Experts of a small language model: 3 picks a token, 689M tokens.
Below are experts of layer 10 (counted from 0) of a mixture-of-experts language model. Rows are named router (the router's row for the expert), down (a neuron's output weights, with its number) and show model dimensions 128-255. Each number is 128 + 32 x the weight over its row's rms, rounded and kept within 0 to 255. Numbers have three digits each.
After each expert's rows: "comes before" lists some tokens at least twice as common just after its tokens as in all text. This comes from a sample of Wikipedia text that the model never trained on. Tokens count by the router's weight.

# expert 11
router:069130146142127144162132122136132152147110116138171145182098084115081118113105192190126192132127100191172104133123130084107205131136065120109131148103205136103132163133129133164064045089115073124103192119071128081091164150164128067170125064111156126121064163105110119156133141136114086200178154135144152130113112045106101130180145079118096077103092135155174174100127115093085124126111
down0:118148126116177090162144148087059133171102139122202129146154177166117175144116168202140100143081123103165122088135099086128122155055186101095142076161087176152141111189111110118165162149118115073159158162119110138185124103140115122097124095095105068113115118190117094141112063149118141156133109151078084110103127088087162192138083129148111109171115099100131135135116119125151166135078
down1:144165146179117061133107084048102082149106170105144145126110115151134083075106141083105152152106110117102133118094173149144145089136110145123132159127123047138159164111109125131156146117122099097099089100123100150195174108150095166171108152126134177116143168156106154115121124099096147166151152117072145108118102098084118089101055081090125145055098144179132077151081072144085088100121
down2:144119098127134084152149149110128108139120110128139112059108121098105130173115115104098107127096153096109110137103143118117076106143142149176099158131072125091153135164138112075088138081102077163146094191135163168165143152148098098116110104119158106108157175191148126154118116089174131108122121141097104103142135133072150149124120161123134102196131136130137102121093103127120161112132
down3:112121161075131158084151202130102114152138106093190114165189109159089103082134079179113171112140103117144097123084140141141109105137209082129123102155155140103095051106186087112111165128109116116147093132123084143121155120126104169149163156099091065111108140133107104097111154144125076110165121197130108093119179255167160125123101145133166141116072119115106096176084102076121102150103
down4:070155084165155124112102092048119090123093099093157098097115193140129126035189179119160119175128124129141090144107152104136223102109126117095113116099088125126158111139174099110062121092162119095126135121122113153145120134160168150111125091103113119108134170128080111122168134153084106151181154169106171201169120083121098074139179110078112085130146165142140081070125121078166096140154
comes before: " to", " in", " of", " by", " the", " for"

# expert 6
router:055144147188137114082179159098176117091129125108176114155096100137130182131143160133128225164181111098133118219079147131130140099139112127147134116102229105111058122113127095152118149053178112064097165140115158177147187137176178098159134127059189076190143095120157087129123141127113171145106154118118111081165111065122094135152117155194100131122076124074116120138168140136094221062138
down0:139189176140077124122099158075126115118125108160127063168103111136160093114103170157116175144149180114206137110095052146159128146141053133160101169081090109120143097176093165105145114118159106162111114072125132105100154111106060078079126099128096119120165120136174101096111112080134171168143140110144139108126151191062137074120170094102092132147170116146160087130156117075111155124085
down1:123212087150080131120146122209158139165169139103148141186138125093129089120133172106117121117136170210131157151110167124162182107200100096150120194105117085121123116113111131144122158158157155111105140094178094176122112138168077197097146136121173149122107164106130100105179162108119106143164077132170102153119108128208165132133130102132106179158098121165147139142109151141127126148120
down2:110143164150147065121128195089143129131074121150131112152144106138111104050150141152079139156129126131106169146111182132116118087154136187166109149187171160113132152114140165120118146144138142107080114102180167118124162149117174091152132097096142120120104111125111150160114165163189180147163186183079150132142128182127187092107089164154106124145091111071091135102054104084117185115158
down3:161080089073120140102120161182165204120164130162153125080128142102157105170141137068136032140086063148156145086142166140104119116080205115140081131141103077155221154145186105077167132086120136082163058102141160078132121190099170221113146144069137136154141114152100175156102191175132066108142108140118093175135138091185143122164113079148140083139130175128121137154104125200133150108150
down4:149164119136079145147068186120145120156146097121134057128068103093099161146070134107147079160088105130095074113135122130118123167104134106128163114102192116030111179112149124090098118172098144132152137089152105078157180154133163096167068126127119081167133131137117193050178113143144101095142100107091111171128109116112117109101138095176169064111103137078142148079214233154163118198190
comes before: "\n", "|", "-", " The", " In", " He"

# expert 10
router:136124061130139145139147138170118120157139146125143173139171153105114122208163124122112101159172146138120110151137122152163155071103080062108150112079125137125112134126146161148125111100055108132063147148119174134173111176142172136170133104121135159185073077134111082180137105096156115150121130107103155133136153137080122110185143142210116119103115175123162110123100107125134178103139
down0:111141151117101096086145103117109177083196170133105149119125130128195099199106138059099141088126130149088059098132142174147066131114171183141133099124108159097139123119124117118135179158116108164129140132185147115171073094143123142157136113161098180115116109084198150181098100137121132120156114133099117114112135107076097086124111119144106139116115107084092159119101109154127125132149
down1:156035107126083105098091166109108173153118134157145129121082136135147123185128141169111065070148132076111108104105123095147098137105159140085148119120043141124083148188137177164191091133025110138083145165112076181113077173109096097114104127154155154160135132101085115123139093128149169114100104124170070129128095164169134134102142130167132101163155173118194091132125109088151157163135
down2:105112145099122120186171137084125060144150093079126130145085139133126149111179133159114132184108102108080145166136105137146101162066173146083059090082103110177197114204169107105137085142131102090106139140200070157120174140139123095136134086098142105152080120163082068135037136123174137150179168125135129141135120076116112075153097170179125106139154104009133102148140084204080140196110
down3:118130144138121179140118079073105183125131085058098111138128126163133171154091125146088101112150149190114133166169110167116089189173072105153074138100138124031119136146124129172170155122124096131102152074164140147102141120122103155108164130127147128107125120158077103070146179118144138190143134166135135061113100097131130100100129137141169071149142117102099162145122161132104131119129
down4:145157190127136091121152175098111145093168139107109117146106125081125127114147120154128159173093133110152131120129110142150137146107203107129123103145119139150187128161126112099101177076111136135119123112144094136095091130131125115083150137119104070119126130080126135103092099129152075104193165130143162107208127174127110139062158124069204135121135090020105123127111132153106118201147
comes before: " the", " a", " his", " their", " its", " other"

# expert 15
router:130134108101174121097143151121159135079111137165126144211126084144142151080162124153088207175169108123135094174104128158162158090138115125100127131127210114141148150143156120111109103079104078062151151137133164127157110145117149056152123101079072153141097107137111108113152120132136191147123138080156147135126102113091103110156113120151086135085102166182134133062100156129100120100097
down0:148160128143136135120122115048129068124138035159120143127143085144111146125110135165140136118126128103123068162066124122144143119089114118203111123120152083172183153128136145064119132121163094155145123140155135087154125123098102154138187170130155111108060109178133098176127148134126138129173114146152125143135126098127137123116127062130087175110141162179094137186155102147135121080144
down1:121126096076107106091125144130080096080135129143136101124146122122156174099097153104116134123132116168099075101094091166117103123170170140101108108129117144163115156087159079125175080101142117087114082217172153128141128052116163108204064124116126199104142120204113084106120151146139134130151112221133179153117114122125123120203178149129102117148150143101081131101135138098168122146148
down2:069146171137152103151114186102083093129073151088152111095136135140106181108155097156126217174115146175088092075080108101182092102103115147090139111126113179142159125119109125079094106124154135160104087174030181108113127124105092109179071135100106143107158148147144108113126087152108128104133131102152114175103121078095126117157151142139114091106086068186142091158118123130153089161113
down3:146127133102144118087125102114096191117164092151143147135140147081175138110141154128121151190098095117132105148114087075179183149112158102126113113106065186084199180110077167092092138140053125110120131062078158133103113145156167084104103109105176156096197148116154100138114145122127146147080161088117153072167168119065176183114124140128053124102142126153138110117136124126129174149161
down4:132153138175093135166094121119122147119190122173158107062119077088115110156091117116135089082047151062140115132098104158136132140173177084074160147133070122128128102087101135135109154096176156099170109148098155137137127128178129134116179129150186174085172108086100111065107152126119084149148135178131248118144150191115167126097111146040160152132145152086073112131150133131156145142154
comes before: " in", " and", " of", ".", " to", " on"

# expert 9
router:106207129097146142156157176114123140073154121120135153150135094136080170187075173121115193189172127150140089165111146121159140151098101098155122154123199171123149108175067125164112102081149110068105160138108153184112115146130149097170165147103122076103084123129139093116159132101158105172180186109102116093164170083076103147187133160130120100130086089104157119116090129135084151194103
down0:133126146171155085079120176065164135126054134160142139150029150127051093145141113112115149125194167108123129101154135193168099104183159190199099147129106139124119137091115140141117087176089069121121153132138109075088179101185173178102115098119133120143144186120121104109126120145207150098142079138131123124115120170100133131094159105160098119163131124100104097121134138126144121136122
down1:125100168121027192157078129088128165124120164143124140051153135123193154136142190102100106144131134115142093144150164180166115059159169122124125118160104144104136159041127101113160103095215135088126179083123089087182106186186157137128114086123131145088066115098126155057098141101135108150163071174148100141131093103103119135146153139149186138114148194083144084133187132126120113152156
down2:167138110081149126116060079142079100178171096165105048132176098118153114093117070124126069134110111154133148150140134121146150131096120147120105082108058146132123109106145131127088176128185161132101158169134135183093093116090099104100199154056134127099107144136108092088108047133119132122144093159109128161120186193140130131106084168083137137126132084088145158161139103143140096172104
down3:138122110119142109065174128116134141169073119127111149113094169123081116092176168168111135172140121119118148098123121115155140193186188127056147129151141182207105101165168063117105146164172158148100114116067118112097090074101196125104091102099090134164093136116130115148126142185113180089112172146101137115096098115166189151133108124079116113112113155150147066106104104160060121122129
down4:154123182142104124138141082136135102169151141142085121123152208151139146096168109114152106134121128128150153070129161109184138194149112127133128131103110178078086126092104179146079124141177088142120134061148118113110145094175103148160139110060118128146118171090148078081112116163097144095118099119132132087163137132113112120156145074110121093140119128138157129149152171075143129156131
comes before: "-", "\n", "|", "The", " be", " been"

# expert 2
router:106129159057120139124197165214119132085189127149079117195088131167140178172114151092166107136144158144141089184105125096159146067156161111107091130166174182107141136126123129140114119053102113098147172112147104192145097168107163062110152110036134163164093117137140121071148114153127123106106126106135107131139160052121114128143144133158121145114119176098104142123106100171088083138131
down0:065110157089105155127087122090161150097139179104132123097133142123104209154097126180060128159140092174073112129109113110097139136125128164119158121130141117108139177092149139129136101101100111125175173159183118063114099115062132107114138106124223158108126116145136059067151138171163084172162120113100143138159121142140137105094094145151151096117099154235139118138137155165142169186163
down1:065140081117150132123141121126182157102113183141171192125159138158125137155116133129133127105134137153159085098186134146070077117125128131129239150158078189138108097147081107111100127095022205153149120144175117149120185203110110126119150125114132105122172171093077141216152114061075117088134107105135166140120158160152121117109114154072166129130199105163133141117134086122185112153154
down2:128129091081083114153114109124164108104096177116071055116136144112157154086107103131158128142108138123130097184148159151103122169138107124141169134116077149146091115146107105157155107155063088149063103105128147156066116068123106134145176115186174137158108148155182145156126119135123150079199097141121126135100108109145127082156124132118165108170098189151174060112144138169114100091177
down3:163113140186118098147083100127131178112105114128110106134096194137136114131121112123127092165100188155127131146131110138104113132109143126178090096059143159159193150133144095140101148125129092124078158118123149103122123101071085180099110177101133129115166174133116172069093207097129115193104154152094053108163144097115156156117080145113168110112160131164098121179151202191198129057131
down4:185084094083104067100053178139137160098113113093140111113154125068120186124116138050129045032126041093134087113106100075137158141100163146132156149081133092126134111145126129176098160157094131093125133115225129149108100190111123158167133134193135122135163139115119114123110149142104126140162042123102146115200133174121086157085143131169107097068140133110136144068125220119135159169126
comes before: " |", " ", " 0", " 1", " 2", " 3"

# expert 4
router:074168094153160086191133096112092112131121143157137169147136134140076161116101151120130153170227209082142131135052191122166120115161068112129123180167172162124120171136084145146115112114080118124090163104078143148136096099148130116104144083095124071152087121121128122163147083113112151153150146154147133123132171111102125114129092109203151125120095141151194153104090098096139223145113
down0:092123170121166125131110155125141112143082126098158099126079100072135137139145111201120075174115125145109130113112127086118114136123118169150132103124110108092182101070153130091102146131084200115131086131157150079164150179147126161163130169156117146178159144122097128119095103147116139152122075105184097116111090131106193115126120112140087160123122125144136120119157071130140141174133
down1:130111090125130119090130122181172131116159124166191168111155083157128101149111168118116072135138113087132107117151186146140187062125125121138142131115134164062137142138107095104105122130122203106119125021131132168135114144101164111141126101120131103164103102135075083086127096095118188145125139081144146079135102125149112160146118065106146140139127085110154140172065085152111107168116
down2:111137144073126096146125142194206143161168178116149034111120094115095160104126161160147134101097122099113179096150175107110113184175169158121172120099128103138115143129111170133143143125037084130106132119104186180119136123139113185153146146131117131077148095068137094099119075159133070150069152151134143129133139134190096150167137100128117145136151174070134218127162093177111085169101
down3:118095113112122099144131132045185127202055183127127110148112169118119171126113140116099082158137121120108108081131113060097108161123177191128160135090125140144166109132116120107087120143109138178090098116148115071106092139096096205118112104099138068134120155082201150106105151150081115102122103165118112142147138155139158190133112109145065152128115082198138075116121105088141173103136
down4:082160178136090139100113120170139172141127123069137052182169159151134150122157121083088144145115159141103153173093097127122143128172202162085116163127129143173130095138104148163132123120151083149056113115115186112141139095143108106153097115143116136165144103134108154127104121177132097149070156121122146082127143157058118156126137106144067064127101157116132087116103181134100123093179
comes before: "\n", "-", ")", " June", ":", " October"

# expert 18
router:106157161189142165134144148167142105081127135154150172180090106158130144120127171184099145159134142158121089101103143138113200125152069100101129128122135182092093154109145085116134122085183125099106176121135095171144112120143149050169102110058129091210119150149104112084128167135093121138134109123147139073109127086094112152121122154167097124097064173144161110160138144091144144176149
down0:096147111117108072134152151082105109115130092175094159124134112181146150114127140153070125087074117177085102147172117151135141158154168127106128123114106094096167161192115147142107115137188092116142153185167102165149119180170096108129118080094132164135147142096125127118146189126137177155138113160057124170204152092139202121128091177102147169122120192158125116052137169172164134145141
down1:121164142179112131134146130117138184125151118162104125115184133141088108107116121132178044178078156146144138091180140124177131197133142146209145167156088161144134187082108153196179124123198090106088118150098112070108128172117173090165118080188114154106180147183156109116111114123135159166151084054113128150105093150113068108132174109122077137107093142127179123184158158124112160157165
down2:073113134139096118147091155109155107122044107182122081104167116119120101121110093125094089178179121140083106148111201116110073187109179140168107127069092123144122094176117183103161134086114076117159126117120170132124126143106126070129089091155095057106149145164128063126091103096166140140131040145140136141099075154147152098141114121166124066112112080107099120127154121119128128123186
down3:111164132094092096165134112083096179147138122122114076072155129141080069107124160110149082171154155133161127088124172139122170148120168114165153131065128160171102138099083164137192137126166111090161116139135108072122120139140152133128134116121067089163160102150125179118141136149122138075112090136079129123079125131117106161116137147156170100107105159095149143158119131084127126171138
down4:132132084132145101108115108120095090209101144133095126041064118129063108081149093092126123109107096108096140128156165112097145095108108109152142195040138121092095104151086130150175132172169135154105114127100123145066139146130141112127179146137184148125134162090158175148128158094158106088126135088131112139146119128082137165142168132111139084137146118086164138097154155099126125154125
comes before: " |", "\n", ";", " /", ")", " –"